Experts of a small language model: vocabulary 4096, a sigmoid router.
Below are experts of layer 2 (counted from 0) of a mixture-of-experts language model. Rows are named gate (a neuron's input weights, with its number), up (a neuron's input weights, with its number) and show model dimensions 0-95. Each number is 128 + 32 x the weight over its row's rms, rounded and kept within 0 to 255.
Before each expert's rows: a language model's description of what the expert responds to. This comes from a sample of Wikipedia text that the model never trained on.

# expert 20
Description: Closing pieces of words in institution and place names before a comma or of, such as Liter-ature, mathemat-ics, Academy, Baltim-ore.
gate11 [131 154  86  82 146 122 181 121  77 143 113 138 139  93 173  87 141 186 133 131 123 151 109 106 161 165 195 172 119 124 105 146 216 117  79 114 131 145 111 163 102  83 162 121 118 149 201 104  33  72  82 119  98 121 107 112 152 178 104 159 117 102  97 149 155 116 124  75 156 143  99 110 100  88  88  95 107 130 145 132 168 143  69 124  93 141 121 128 112 103 145 140 119  86 139 141]
up11 [103 110 178 122 182 161 132  85  92 116 116 106 114 114 146 187 146 147 131  57 210 149  84 126 111 116  78 142 118 116  81 157 157 135 119 110 137 178 174  95 124  74 158 137 213 173 163 113 159  64 159 115 114 118  96 111 128 121  73  86 137 103  76 166  63  98  99 131 133 129 152 119 127  83 145 135 116  97 176 164 156  94 124 135  92 150 138 129 100 109 145 117 160 128 100 166]
gate12 [136 145 156  95 132 139 153 123 150 112 103 163  51 152 177 157 146 139  91 100 127 179 154 132  67 112 128 176 114 130 119 165 163  63 145 103 121 137  91 171 104  68 117 111 172 125 122 138  52 120  29 101  88  80  94  99 183 100 108 129 145  80 162 115 144  99 143 131 131  89 132  90 186 137 157 155 137 162 123 139 125 183 142 102 132 130 128 129 121 181 146 162 171 115  90 132]
up12 [ 73 132 106 178 168 143 148 143 139 126 116 130 155 128 139 148  91 149 150 157  94 190 202 105  92 168 152 122  87 184  53 120 224 137 163 141 130  94 159 182 128 118 116  72 163 124 110  78 152 102 115 127  86 134 109 128 175  94 132 118 158 124 146  49 101 161 120  72 136 124  87 126 108 148 110 180 145 121  98 141 118 135 135 103 131 197 167 124 118 103 137 101 140 131 129  87]
gate13 [133 139 200 126  90  87 107 106 115 110 158  54 113 121 171 109 140 184 104 123 172 173  76 117  46  95 135 125 144 130 129 147 103 151 145 143 151 117 128 106 163 185 169  95 107 115 107 116 167 144 138 166  61 131 110 133 201 134 125  57 142 164 164 147 140 115  62  71 105  75 117  88 115 128 122 154 134 136 118 126 123 157 174 137 115 107  56 118 146 142 112 142 145 106 160 166]
up13 [128 163 147  96 198  90 127  76 132 153 137 126 157 137 103  86 171 144  90 120 129  98 155 130 141 141  59  95 135  80 150 112 152 120  98 117 118 202  94 124 142 140 173 167 143 148 101 149 133 114 128 141 135 126 133 103 120 170 146 137  70 174 146  98 152  89  93  43  77 124 152 153 106 168 135 139 139 125 116  58  64 133 123 108 107 176 148 180  78 186 112 127 165 116 179  86]
gate14 [105 165 140  94 122 109  83  92  99 119 169  69 151 119 133 145 107  72 146  98 135 128 164 163  98 122 111 128 118 131 117 142 105 174  51 120 157 136 153  84 121 176 113 127 153  82  94 106 146  92 160  85 150 110 176  95 161  93 128 127 135 124 167 170  76 102 125 123 135 156 156 165 110 167  71  95 141 121  77 130 162 136 164  88 107 182  55 136 169  99  99 154 180  91 123 201]
up14 [134 124 109 144  93  63 116 133 147 122 137 193 122 130 128 162 142  99 135 148 126 180 172 112 167 132  88 159  88 143 127 140  97 106 112  87 145  90 150 149 130 127 133 116 113 122 173 121 134 115 135 121 111  99 138  81 157 146  96 122 191 168 108 203 147 198 137 202 107  98 101 154  85 152  80 136  82 167 107 110 119  67  62 115 139 198 165 140 100  88  65 112 105 137 104  82]
gate15 [119  90  71 105 138 107 129 141 148 144 109 119 178 150 132  88 188 161 134 151  91  42 146  82 202 154  81 104 110 112 121 148 178 146 137 121 165 109 126 164  90 105  65 136 109 100 133 169 152  95 124  98 119  65  92 176 101 135  61  96 170 109 120 149 114 159 131 117 183  96 145 134 137 136 120 181  60 144  48 127 122 156 100  96 106  98 153 126 124 115 118 154 127 154 140 130]
up15 [111 112 104 188 110 195 192 129 168 103 131 184 105 127  97 121  76 102 194 117 126 147 118 127 107  83 206  99 133 112 172 146 115  96 152 119 171 107 162 131  63  87  77 109 175 109  95 146 146 107 153 149 108 118  98 115 109 110 172 132 108 147 130 161 181 177 140 144 154 110 150 109 166 131 140 103 147 118 164 173 169 176 170 134 128 160 136 112 115 111 125  57  92 163 177 148]
gate16 [107 126 164 174 156 100 121  97 179 149 123 144  57 143 104 187 116  95 108 118 153 104  72 100  93 138 114 133 132  31 105 176  79 144 107 119  92 141 168  99 166 168 112 105 150  89 155  97 159 138 136 203 169 140  79 111 104 182  69 167  89 148 147 117 147 143 130 112 131 140 133 123 162 134 126 108 136  77  92 148  65  98 120 167  99 147 155 136 146 153  87  87 130 132 124  82]
up16 [171 100 105  97 141  94 185 111 135 116 170 176 103  82 148 123 129 146  79 147  88 151 127  95  29 137 165 125 126  88  74 122 142 132 119 196 150 181 137 107 154 129 115 137 138 171 155  89 103  97 112 105 124 143 177 149 147  81 159 144 109  85 133 122 155 183 110 132 176 116  66  90 175 153 119 172 188 100 167 209 127 140 151 136 127 130 164 139  95 126 102 131 139 140 160 138]
gate17 [137  74 140 138 107 121 124  65 122 129 152 122 122 133 157 109  80  99  77 116 135 182 111 125 100 156 205 144 134  67  83 130 108 180  91 164 104 141 164 108  75 116  75 117  62  85 115 165 120 135 132 144 121 139 119 105 124 146 136  98 150 138  71 140  82 111 127 168 169  87 111 137 176 116 125 109 164  52  54 124 155 137 172 178 114 146  74  93 141 167 113 130 136 164 159 156]
up17 [ 74 146 117 139  97 127 138 157 117 136 173 144 111 151 124 121 166  98 120 125  98 124 127 116  90 138 128 122  67 199 166 161 142 108 146 119  87  82  59 120 199 157 117 136 133  85  74  77 124 127 163 180 167 210 145 132 142 170  89 216 173 174 114 125 152  90 184 162 130 126 148 178 119 153  96  70 118 151 136 126 127 135 142 133 128 119 162 174  98 113 155 134 106 145 152 113]
gate18 [ 87 114 135  99  87 138 148  84 130 158 123 124 109  82 111 152 140 102 136  85 119 139 100 161 176 101 134 160  71 101  97 108 127  90  87 103 167 104  96 145 145  91 134 142 130 120 177 187 105 112  58 128  75 135  87 146 135  83  89 126  72 124 115  69  77 127 129 134 153 154  98 168 115 153  84 176  96 142  57 154 130  78 176 164 106  82 136  70 139  95 160 162  91 126 122 169]
up18 [107 144 136 171 147 171 142 106 108  89 155  92 135  94 131  84 166 107 103 111 123 169 180  97 170 104  94 147 104 178 128  96 152 124 138 167 116 140 124  95 107 168 144 144 225 123 112  83 129  96 123 156 168 118 112  64 121  86 103  81 110 130 151 121 154 111 146  71 127 168  91 153 126 143  96 141 159 160 136 159 149  68 153 111  44 117 111 134 157 143 168  74 178  89 186 108]
gate19 [115 127 172 164 120  71 159 203  88 114 132 168 140 134 156 109  98 168 117 201 125 139 142 211 117 163 167 158 118 122  60 166 168 132 148 174 161 100 129 108 156 129 133 104 131 124 104 124  63 112 148 126 146 156  81 130 143  68 132 134 124 127 148 144 136 120 140 202 110 106 142 106  90 162 121 175  58  99 130  88 118 164 163  91 127 158 128 132 161  61 126 165  98 166 126 112]
up19 [142 129 149 114 163  97  73 193 109 170 126 157  49 180 103 101  98  82 130 173 132 148 168 169 171 108 131 114 147 156 146 158  95 148 153 102 134 131 170 100 176 110 120 135 130 112 114 161 148 131  90 138 144 132 224 130 121 133 109 134  98 178 159 152 135 130 136 134 197 135 143 182 167 116 102 143 154 129  83 104 163 199 118 106 151 115 121 112 196 100 142 180 107 151 126 187]
gate20 [123 127 162  47 115 126 109 171 113 121 158 119 138 103 154 122 116 184  93  55 152 144 162 114 124 111  95  94 120  89 161 161 108 175 181 169 191 111 126 127 208  90 169 119 113 160 119 131 165 112  73  41  50 134 138 189 135 123 112 134 114 124 133 155 145  76 158  91  96 155 182 134 119 156 133 137 150 143 142 131 103 123  99 153 133 146 157 131 130  86  93 150 143 162 162 127]
up20 [ 91 111 170 140 134  82 171  79 109 193 169 123 145 187 132 123 166 183 140 174 163 136 170 147 172 127 134 150 133 151 163 178 146 154 152 161 116 138 152  80 167 137 151 144 136 111 103 117 129  67  87 124  47 148 134 194  49 176 163 138 139  95 129 138 138 119 124 154 118 172 109 102 110 168 109 133 152 105 199 112 141 138  85 102 154  62 150 101 136 113  95 130 153 121 117 142]
gate21 [128 115 172 117  94  94  80 148 160 172  87 144 150  87 165  92  81 138 107 117 174 130 150 205  75 125 106 129 107 141 123  87 117 146 142 160 109  92 160 155 128 142  69  83 110 127  95 102  89 183 169 117  79 114  68 103 115 137 133 133  72  70 159 141  98 133  64 195 125  93 132 107 103 149 151 113 114 149 152 140  74 141 102  81 169 113 139 142 125  74 118 128 138  99 169 178]
up21 [148 103 167  99  80 135 116 123 129 140  99  93 182 168  83 127 118 130 132 102 155 148 110 171 154 123 104 113 121  28 136 165 100 137 124 107 117 116 196 119 154 106 136 162 127 108 116 130  95 108  85 139 132  99 137 152 105  96  96 170 127 121 143 186 122 139 130 136 135 117 161 121 129 237 197 113  60 123 133 203 139 117 106 141 113 156 199 115  84 168  81 116 122 149  92  93]

# expert 15
Description: Word stems and middle pieces awaiting an ending like ed, ing or ion, such as ruct in constructed, arn in warning, mot in motivation.
gate3 [166 145 146 159 106 149 122 137 169  85 151 117 229 130 144  51 158 115 145 157 117  94 119 118 123 105 158  91 133  63 115 100 184 113 112 181 181 150  93 106  93  90 151  98 109 114  95 144 139 138 163 107 103  95 134 122 123 161 141 154 114  99  91 106 177  88  99 135 123  96 173 112 126 165  68  92 111 125 106 158 121 195  99 120 108 123  41  97 115 146 147 128 179 101 154 146]
up3 [118 134 119 149 119 127 163  91 152  78 162 144 140 123 119  42 119 151 145 141 197 124  79  76 112 100 128 133 139 147 117  57 146 154 166  96  85 131 176 133  87 100  64 171  80 169  78 173 111 145 148 116 105 141  80 119 140 127 118  83  71 172 106 173 127 141 153  62  79 157 108 106 159 161 125 147 102 122 122 177 171 103 112 109 171 106 103 122 149 160  95 145 159 122 167 134]
gate4 [154 101  93 163 140 149 134 127 135 142  97  55 167  87 132 151 103  91  95 121 146 102 138 150 146 133  65 147 110  87 119 162 131 117 125 179 123 138 104  92 207 134 116 120 128 141 115 152 148 142 108 150 143 188  92 124 114 111 169 143  92  94 145 169 144 117 168 177 122 139  81 119 144 127  99  88 133  91 104 172 117 147 173  89  38 134 152 203 134 109  94 136  28  88 134 113]
up4 [179 105 153 155 133 127 178 140  89 113 144 165 191 129 160 162 147 108  87 119  98 150 189 167 128 151 116 153  72 175 117 142 123  71 130 124 103 184  93 135  92 111  66 133  97 115 179 186  76 136 102 115 123 166 119 180  94 147 111 189 110 119 154 166 120 173 161 123 142  61 127  84 115  95  97 159  70  90 109  91 131 171 151 117  98 115 120 150 114  97 124 148  89 101 154 153]
gate5 [157 102 162 120  75 175 154  73 176 128 101 196  90 103 121 161 178  85 126 148 145  75 125 145  94 100  95  72  87 150  71 134  67 165  90 103  76 149 149 117  88 136 180  95  60 131 179 125 176 135 115  66 125 116 149 135 115 174 137  87  91 135 112 135  89 120 150 158 139 113 116 111  70 120 134 171 111 114 121 142 135 115 115 122 146 172  84 154 134 124 141 143  92 136 171  95]
up5 [140 121 142 179 153 111  97 170 170 151 181 152 152 145 144 166 105 115  73 121  49 106 183 181 131 142 154 132 219 129  94 125  99 117  87 134 171 138 107  72 116  93 121 171 165 152 153 133 118 146 131 133 192 180 114 107 161 111 163 107 129 106 147 125 124  99 150 110  96  92 159  86 122 165 113 149 126  65 108 139 120 100 186  96 129 111 155  99 177 113 136 130  99  70 126 187]
gate6 [167 152 102 101 133  58  72 126 188 130 187 155  75 144 106 121 209 123 155 198  63 169 106 107 132 134  87 110 126  95  97 125 180 146 207 128  71 103 125 110 104 105 125  69 124  89 129 126 171 149 119 163 125 147 111 142 125 117 116 165 121 114 141 171 154 128 124  65 167 133  92 157  90 156 125 137 101 124 118 155 147 133 106  77 159 157 119 145 119 145  85 154 127  87  89 145]
up6 [128 105 113 152 126 171 157  95  92 130 104 111 103 120 134 112 117 135 114 165 115 153 108 182 146 153 133 107 119 117  97  88 111 121 109 144 148  98 223 180 130  97 178  71 137 145 209 101 146 130  66  59 100 109  93 118 127 108 153 148 162  69 135 127 142 145 131 111 114 143  93 124 120 171  98 181 143 132 125  80 149  91 185  48 140  81  90 163  87 116 191 103 127 112 108 128]
gate7 [ 89 139 141 104 161 146 130 142 116 191 100  93 105 127 106  97 133 154 121 167 139 122 114 118 140 108 114  76 144 105 189 141  90 151 215 147 103  80 112 156  95 129 172 125 153 128 183 104 134 137 101 154  92 144 156 145 153 126  58 165 147  89 153 146 109 106 192 133  83 135 139 144  45  68 178 136  67 109 109 106 147 141 163 101 108 121  83 153 110  85 141 141 171 160  65 113]
up7 [108 118  95 103 123 151 117  84 129 157 135  71 112 104 130 101 159 150  93 169 153 158 109 139  94 150 118 149 113 148 147 120  90 149 118 143 138  80 148  90 148 175 167 181 123 169 168 110 135 188 132 159  80  49 133  92 131 134 155  81 149  97 125 165  68 176 128  88 125 137 199 125 155  78 148 153  85 118 115 138 201 141 121  98 146 155  54  93 117 158 156 124 171 129 153  69]
gate8 [112 162 159  90 159 168 152  80 141  73 140 104 148 133 170  89 158 110 108 121 128  84 173 124 188 184 173 152 165 127 148 126 128  94 151 110  75 124 157 128 132 111  93 148  89 111 117  96 144 175 141 192 137 100 116 148 126  77  72 102 123 117 145 138 164 113 165 103 138 126 150 149 115  93  88 128 188 136 125 138 130  91 114  88  59  93 136 207  96 197 119 172 113 172  97 162]
up8 [120  88 105 154 138 113  82 131 116 147 141 119  88 176 240 149 138 147 106 155 121  88  76 127 111  73 126 194 139 154 147 151 155  90 176 128 115 146 116 179 130 179 132 132 142 170 116  94 133 105 138 141 167 114 117  85 139 113 137  64 151  93 134 152 110 135  97  85 202 115 131 152 125 143 133  89  92 160 163 127 134 119 213 106 141 145 144  67 184 118  92 141 138 104  78 145]
gate9 [134 118 132  76 142  71  69 156  88 109 116 148  82  84 139 151 121 122 164 108 101 147 110 198 101 179  91  99 102 179  31 104  96 149  96 138 148 159 136 170 161 143  94  84 161 182 146 167  91 146 117 135 105 140  67 151 188 120  84 127 101 147 129 137  99 108 169 176 131 110 136 155  80 110 134 136 113 106 109 158 125 130 104 109  75 115 134 116 146  78 149  95 144  91  87 161]
up9 [120 103 129 121 124  88 117 118 152 142 128 134  75 156 115 220 181 154 120  88 122 151 163 101 121 181 118 133 145 135 111 112  41 136  75 182 128 141 102 162  95 159 137 109  93 181 137 160  95  86 134 114  71 101  96 138 148  88 128 185 147 179 169 126 149 213 169 106 102 101 119 105  93 145 148 185 134 108 154 150 111 139 102 149 117  67 150 149  83 151 159 133 168 135 130 131]
gate10 [139 116 221 122 121 173 152 169 114  91 131  80 151 159 156 148 133 113 149 163 146 143 118 163  96  76 114 205 103 115  78 115 181 140 143 163 102 128 136 144 183 124 192 100 141 150 136 188 135 127 115 104  99 133 109 124 195 193 148  89 102  97 111  90  95 101 128  85 146  62  94 142 106 137 140  98  90 129  88 183 101 146 138 144 129 105 107 123 129  90  92 164 115  70 112 142]
up10 [116 161 227  96  83 138 118 184 189 122 127 147 154 127  91 107 140 168  89 124 157 161 144 155 144  98 165 172 121  90 118 106 157  74  98 164 106 141 142 154  45  66 160  98 132 158 112 163 153 168  78 106  87 134 160 126  97 128 115 152 177 140 146 144 157  98 105 132  93  60  96 123 104  94 105  87 160  92 116 106  92 126 111 128 145 108 109  98 155 139 105  70 131 142 153 160]
gate11 [146 134 146 120 111  63 146 123 160 158 116  84 197 138 143 109 126 124  77 176 139 148 147 123 108 128  75 104 102 105 147 198 141 149  91  84  96 132 120  79 115 131 115 119 178 106 116 166 142 166 109  63 131 131 160 139  65 125 117 161  61  75 153 185 156 101  90 161 117 132 153 134 127 169 115 177 104 105 161 162 145 108  85 135 106 165  96 116 107 157  98 188 122 168 148 199]
up11 [ 97 140 134 121 149  97 104 134 132  78 101  59 122  92 150 105 202 121 171 155 129 161 126 139 109 145 143 148 110 143 135 108  92 161 170  82 181 146 163 108 110 111 154 136 143 122 138 154 172  88 181  70 175 142 120 126  99 118 149  55  75 123 138 137 135 119  65  73  91 151  69 112 120 113 183 110 107 175 171 101 184 194 123 167 103 151 111 115 144 155 106 130 131 156  86  90]
gate12 [171 114 167  73 105 103  83 175 119 182 118 189  95 132 178 122 139  68 190 117 144 111 138 181  95 175 111 132  52 165  92 137 101  55 142 146 183 179 155 121 116  88 106 148 138 128  99 140 113  80 141 115  86 139  88 135 144 112 159  89 157  65 150 132 126 133 160 145 149 132 146 135 107 142 124  99 146  88 131 151  46 146 119  85  90 116 118 110 131 106 124 162  85 104 140 124]
up12 [150 129 147 118  78 129  92  90  93  99 163 122 124 116 117  97 133 120 107 155 172 129 150 183  84 114 101  93 173 145 100 157  78  96 184 148 102 117 147 127 118 128 139 119 160 181 114 122 113  75 101 140 111 157 114 136  90 153 162 193 116 135 115 135 110  76 135 115  54 164 191 174  89 180 120 176 139  86 162  98 110 133 109 175 126  76 128 129  90 103  68 185  61 149 126  99]
gate13 [128  84 148  98 154 121 148 170 122  80 121  97 136 147  83 172  90 117  31 115 143 177 106 119 110 151 171 112 112 138 120  77 146 154 122  88 132 144 178 156  97 103 147 115 108 142 170 111 137 214  52 124 147 118 155 100  78 145 165 186 154 120 170  60 121 101 151 147 153 151 170 131  86 118 195 145 126 140  94 136 149 122 127 106 133  94 103 105 165 155  83  99  86  99 126 139]
up13 [140 198 100 127 182 114 131 118 137 137 100  81 154 127 194 138 188 113 156 114 155 105 109 155 137 158  96 155 122 101 108  89 129 111 152 162 192 130 113 141 135 169 130 146 154 130 122 155 128 182 138 193  85 139  88  90 123  93 140  70 153 178  94 108  46 142 140 112 134 140 152 132 153  84 178  86 117 118 129 139 155 135 121 130 152  66  64 205 170  84 124 168 120 153 130 113]

# expert 22
Description: Pieces early in technical or rarer words and capitalized starts like In, A, Pro, such as di-ag-nose, Ge-ograp-her, T-rop-hy.
gate11 [ 61 126 153 115 103 137 125 137 119 169 141  97  84 132 149 133  74  95 122 100 171 100 154  87 108 177  88 119 101 172  98 171 113 150 147 144 182 146 125 159 184 175 128 170 111  89 114 118 161 104  97 115 111 172  96 165 116 146 165 162  90 168 125 159 132 122 147 164  93  68 121  63 126 148 104 122 118  56  53  95 112 119  93 111 164  87 200 114 111 134 137  95 149 111 108  90]
up11 [ 52  95 135 122 111 138 115 104 144 156 142 122 152 108 175 118 125 138 149  75 165  94 127 134 129 138 150 117 145 143 144 136  70 160  64 114 105 119 122 108 191  97 158 122  58 158 153 170  74 177  72 122 116 116 112 132  88  90 139 136  97 141 118 172  55 120 147  99 151 169 141 108 107 153 133 145 117 149  94 145 153 170 121 183 127  82 212 124  82  82  64 109 156 109 103 163]
gate12 [130  82 109 123 155 161 116  95 151 127 194  93 118  98 139 183 167 139 119 112 134  95 145 146 137 108 118  92 169 108  69 104 154 112 155 207 170 146  64 162 154 143 146 119 152 106 148 153 135  95 128 155 108 136 139 199 104  57 176 200  99  71  91 182 106 100 115  96 155 126 195 107 132 102 155 112 148 133  98  80 110  89  76 143  89 126 137 126 100 101 128 153 116  96 115 118]
up12 [104 108 138 159  74 125 164 126 152 123 118 115 111  77 120 141 121 137 137 126 160  89 154 141  90 136 128 115  59 180 104 106 128  95 105 128  76 168 150  98 121 104 130 178  79 110  98 145 129 135 175 117 134 179 131  87 194 140 154 218 136 164 107 153 143 174 164  72 157 110 159 202 108  80 126 166 174 130 132  96 127 152 124  93 174 159  81 134 141  77 129 139 131 182  77 110]
gate13 [172 140  74  81  95  93  89 112  69 164 108 110  96 172 147 122 145 108 114  84 148 152 144 189 117 159 121  78 175 163 101 157  97 173 104 179 134  88 129 170 152 141 115 147 142 129  78 112 158 140 147 120  98 132 164 151 155 190 139 121  48 166 159 151 140 123  68 112 136 133 130 156 156 163 101 150  97  92 117 108  77 143 162  45 148 165 119 152 146 132 134 116 150 147  83 176]
up13 [ 89 187 110 167 151  61 154  83 143 122  72 108 137 155  57 111 140 110 116 105 135 103 112  93 152 137 107 182 131 134  87 111  86 158 126 130  65  98 143 135 121 110  80 137 136  92 140 100 126 147 175 139  84 121 126 134 148 106 134 165 121  91  37 118 226 107 178 135 116 128 159  83 137 141 142 115  96 146 163  72 145 130  74 112  74 126 144 147 110 128 158 127 111 162 179 108]
gate14 [126 179 136 137 130 145  84 154 108  70 108 138 104 127 166 108 141 165 106 114 116 118  95 133 172 149  65 158 154 104 125 182  93 147 113 150 186 114 177 160 115 159  87 138 111 145  84 120 124 117 148  78 135 130 136 110 189 116 126 142 146 112 145  77 168 126 140  92 163 136 106 134  67 141 128 146 188 152 173 143 168 171  88 135 110  78 151  89 183  93 110  80 118  76 205  64]
up14 [127 140 185 139 125 125 112 165 121 131 106 167 116 117 219 127  64 170 117 134  98  96 125 160  94 120 120 109 139 131 194 118  97 121 135 176 172  96 114  73  67 153 127 151 132 194 130 182 176 152  87 139 115 180 132 171 101 102 153 104 188 100 142  92 131 159 173 136 153 119 157 161  62 128 120 127 122  95 170  85 125 137 143 167 123 107 127  75 166 116 124  70 128 106  82 108]
gate15 [132 138 144  62 158 127 165 101 119 174 128 125  87  95 129 105 127 161 136 105 142 141 214 158 164 164 141 103 207 130 115 183  78  97  85 104  85 120 114 184 156 177  84  98 155 134 133  85 101 131  54 162  99 133 118 116 167 160  84 162 145 122 115  93 107 159 121 117 109 109 130 134  97 122 112 111  85 187 130 130 134 153 114 156  57  66 142 121 114 129 150  90 158 131 104 179]
up15 [132 120 156 128 138 165  74 180  99 132 152 132 167 118 105 144 129 140 123 124 135 133  91 180 150  97  49 118  81 139 112  99 170 142  94 125 138  88 174  70  45  86 122 135 121  98 100 165 139 134 175 141  76 160  91 157 158 112 121 120 143 123 119  96  80 101 163 120 106  86  88 165 163 123 141 135 100 153  91  88 137 160 148  99 197 181 110 111 126 190  65 140  95 111 174 150]
gate16 [153 139 139 127 119 132  75  75 152 118 116 124 141 136 112 159 125 114  88 116 151  75 129 105  86 133 127 130 137  85 112  94 147 133 170 183 123 114 152 165 197 139  83 143  76 127 132 139 170 136  89 122 145 133 205 172 105 100 165 133 102 131 180  73 131 101  47 127 109 108 143 108 151 171 130  54 129 109  87 173 146 121 118 159 117 140  82  76 155 104 121  61 151 124  62  82]
up16 [161 164 103 113 122 172 102 110 132 217 107 122 131 153  87 137  96 164 148 121 147 166 128  97 136 140 139 196 150 171 119 152 113 166 165  89 159 125 118 134 158 109 117 106 156 209 134 150  67  97 122 153 114 142 193 107 109 156 158 113 186 138  91 100 122 156 142 140 112 100 150 112 197 127 135 169 151  82 183 164 115 195 162 127 152  53  97 118 173 156 120 148 113 104 113 149]
gate17 [149 115 134  92 140 146 146  89 103 128 166 115 115  98 138 160 156  98 135 124 104 108 130 129 109 135 103 154 110 130 111 151  51 133 139 123 117 164 123  94 168 138 129 163 125 137 113  71 151 144 135  88  84 171 123 105 180 198 214  90 187 124 189 129 145  97 145 117 112 106 158 112 132 113 142 129 133  62  82 131 113 126 152  89 147 131 148 149 214 154 127 112 215 123  38 109]
up17 [140 119 150 122 160 141 151 146 122 134  70 149 133  84 136 154 142 148 112 122 162  54 135 139  98 123 132 136 123 155 184 110  93 168 137 132  45 102 105 176 141 134 164 163 109 118 128 204 128 113 134 174 168 110 137 118 116 137 180 114 143 211 120 156  94 177 150 163  95  97 138 131 115 150  96  58 178 141  96  91 117 123 136 105 146 170  31 105 113 143 190 139 125 126 172 143]
gate18 [146 156 114  82 131 141 153  96  79 124 140 167 126 117  96 135 164 131 149 139 113 133 126 143 144 180 178 120 147 113 140 142 122  79 170 145 171 146 140 150 175 150 126 165 154 180  56 103 125  73  98 106 123  91 154  71 115 134 137  71  66  95  94  88 103 114 141 184 128  99 169 110 164 100  75 121 157 153 109 210 160 159 171 141 114  56 164  88 145 145 141 117 169 116 169 113]
up18 [160 140 174  89  96 126 135  98 126  96  92 134 125  75  96 168 164  85 133 129 160 157 134 186 190 106 173  56 165 116 172  80 143 104 129 107 145  89 175 104 141 117 161  58 120 126 120 144 143  79 137  65 112 138 131 149 123 140 203 167 145 131  94  55 128 167 150 127 142 179 180 136 132  94 150  89 107 153 136  67 136 114 106 133 146  97 102 148 109 122  98 107  70 119 132 126]
gate19 [195  81 130 138  95 102  89  99 116 116 125 100  96 129  91  80  94 124 116 132 102 149  87 112 111 116 111 105 110  80 153 126 110  98 187 143  72 152 129 153 169 145 112  76  73 101  62 151  49 102 112 135  81  96  99 141 110  82 137 138 142 125 134 150 204  73 129 174 151 118  98  89 100 182 130 151 101  87 141  84 159 171 104  90 161 136  94 166 108 107 106  89 129 111 135 149]
up19 [151 134 126 150  61  95  88  91 137 151 132 141 155 170 179  95  61  89  97 124  95 117 100 154 105 150 152 229 136  76 112  99 145 163 141  96 117  88 149 132 101  79 172 180 112 157  82 154 121 149 177 107 104 104  89 141  94 105 150 135 122 182 152 114 163 117 108 133 143 129 108  83 134 142 136  96 150 101 134  77  80 130 164 135 133 153 109 166 172 139 167 124  87 159  54 116]
gate20 [174 103 130 138  73 167 149 128 153 101 157 174  79  84 144 114 113 139 104 123 124 135 131  87 124 139  95 104 104 140 111 118 146 126 150 203 136 167 135 199  88  95 124 127 131 150  70 167  66 153 131 146 122 163 139 148 109 199 149 186 164 114 103 149 148  76 174 119 144 101 191 117 113 162 144 100  91  68 122 119 129 218 125 108 179 130 164 138 112  97  76 104 150 102 135 141]
up20 [178 127 149 125  99 190 127 157 131 121 182 123 152 121 126 122  77 135 105 124  95 161 141 186 124 146 111  73 183 150 155  90 142 142 158 132 132 110 149 144 128 142 220 118 125 124 133 141 112 113 135 133 170 159 205 128 128 147 129  92 172 142 103 162  91  93 196  76 134 113 120  80  59 109 129  83  91 129 115 145 147 153 139 126 127 198  54 138 120 215 125 148 118 133 146 144]
gate21 [152 129 175  75 123 144 119 117 150 158 171 154 116 118  92 130 195  93 165 120 127 147 170 126 104 118 127 100 118 174 148 111 120 168 155 220 133 167 159 158  90 161  89  90 106 123  74 132 148 132 121 102 179 120 143 128 190 121 148  96 107  81 180  91  91 168  74 105 122  89  84  97  87  68 129 124 174 111  89  64  96 102  78 108 143 116  96 148  90 144 159 150 140 121 139 131]
up21 [123 155  87 101 184 121 156  89 118 143 151 160  82 107 183 191 101 100 164 171 169 121 201  98  77 144 156 123 137 178 100 135 149 107 104 116  77 165  90 121  87 178  68 168 125 155 124 112 148 150 103 159 133  85 111 133 141 130 100 172 125  95 145 100 127  54 165 110 156 122 141 129 165 108 117  88 132 148 125 142 131  78  66  83  93  96 139 106 129 139 136 163  77 186 153 127]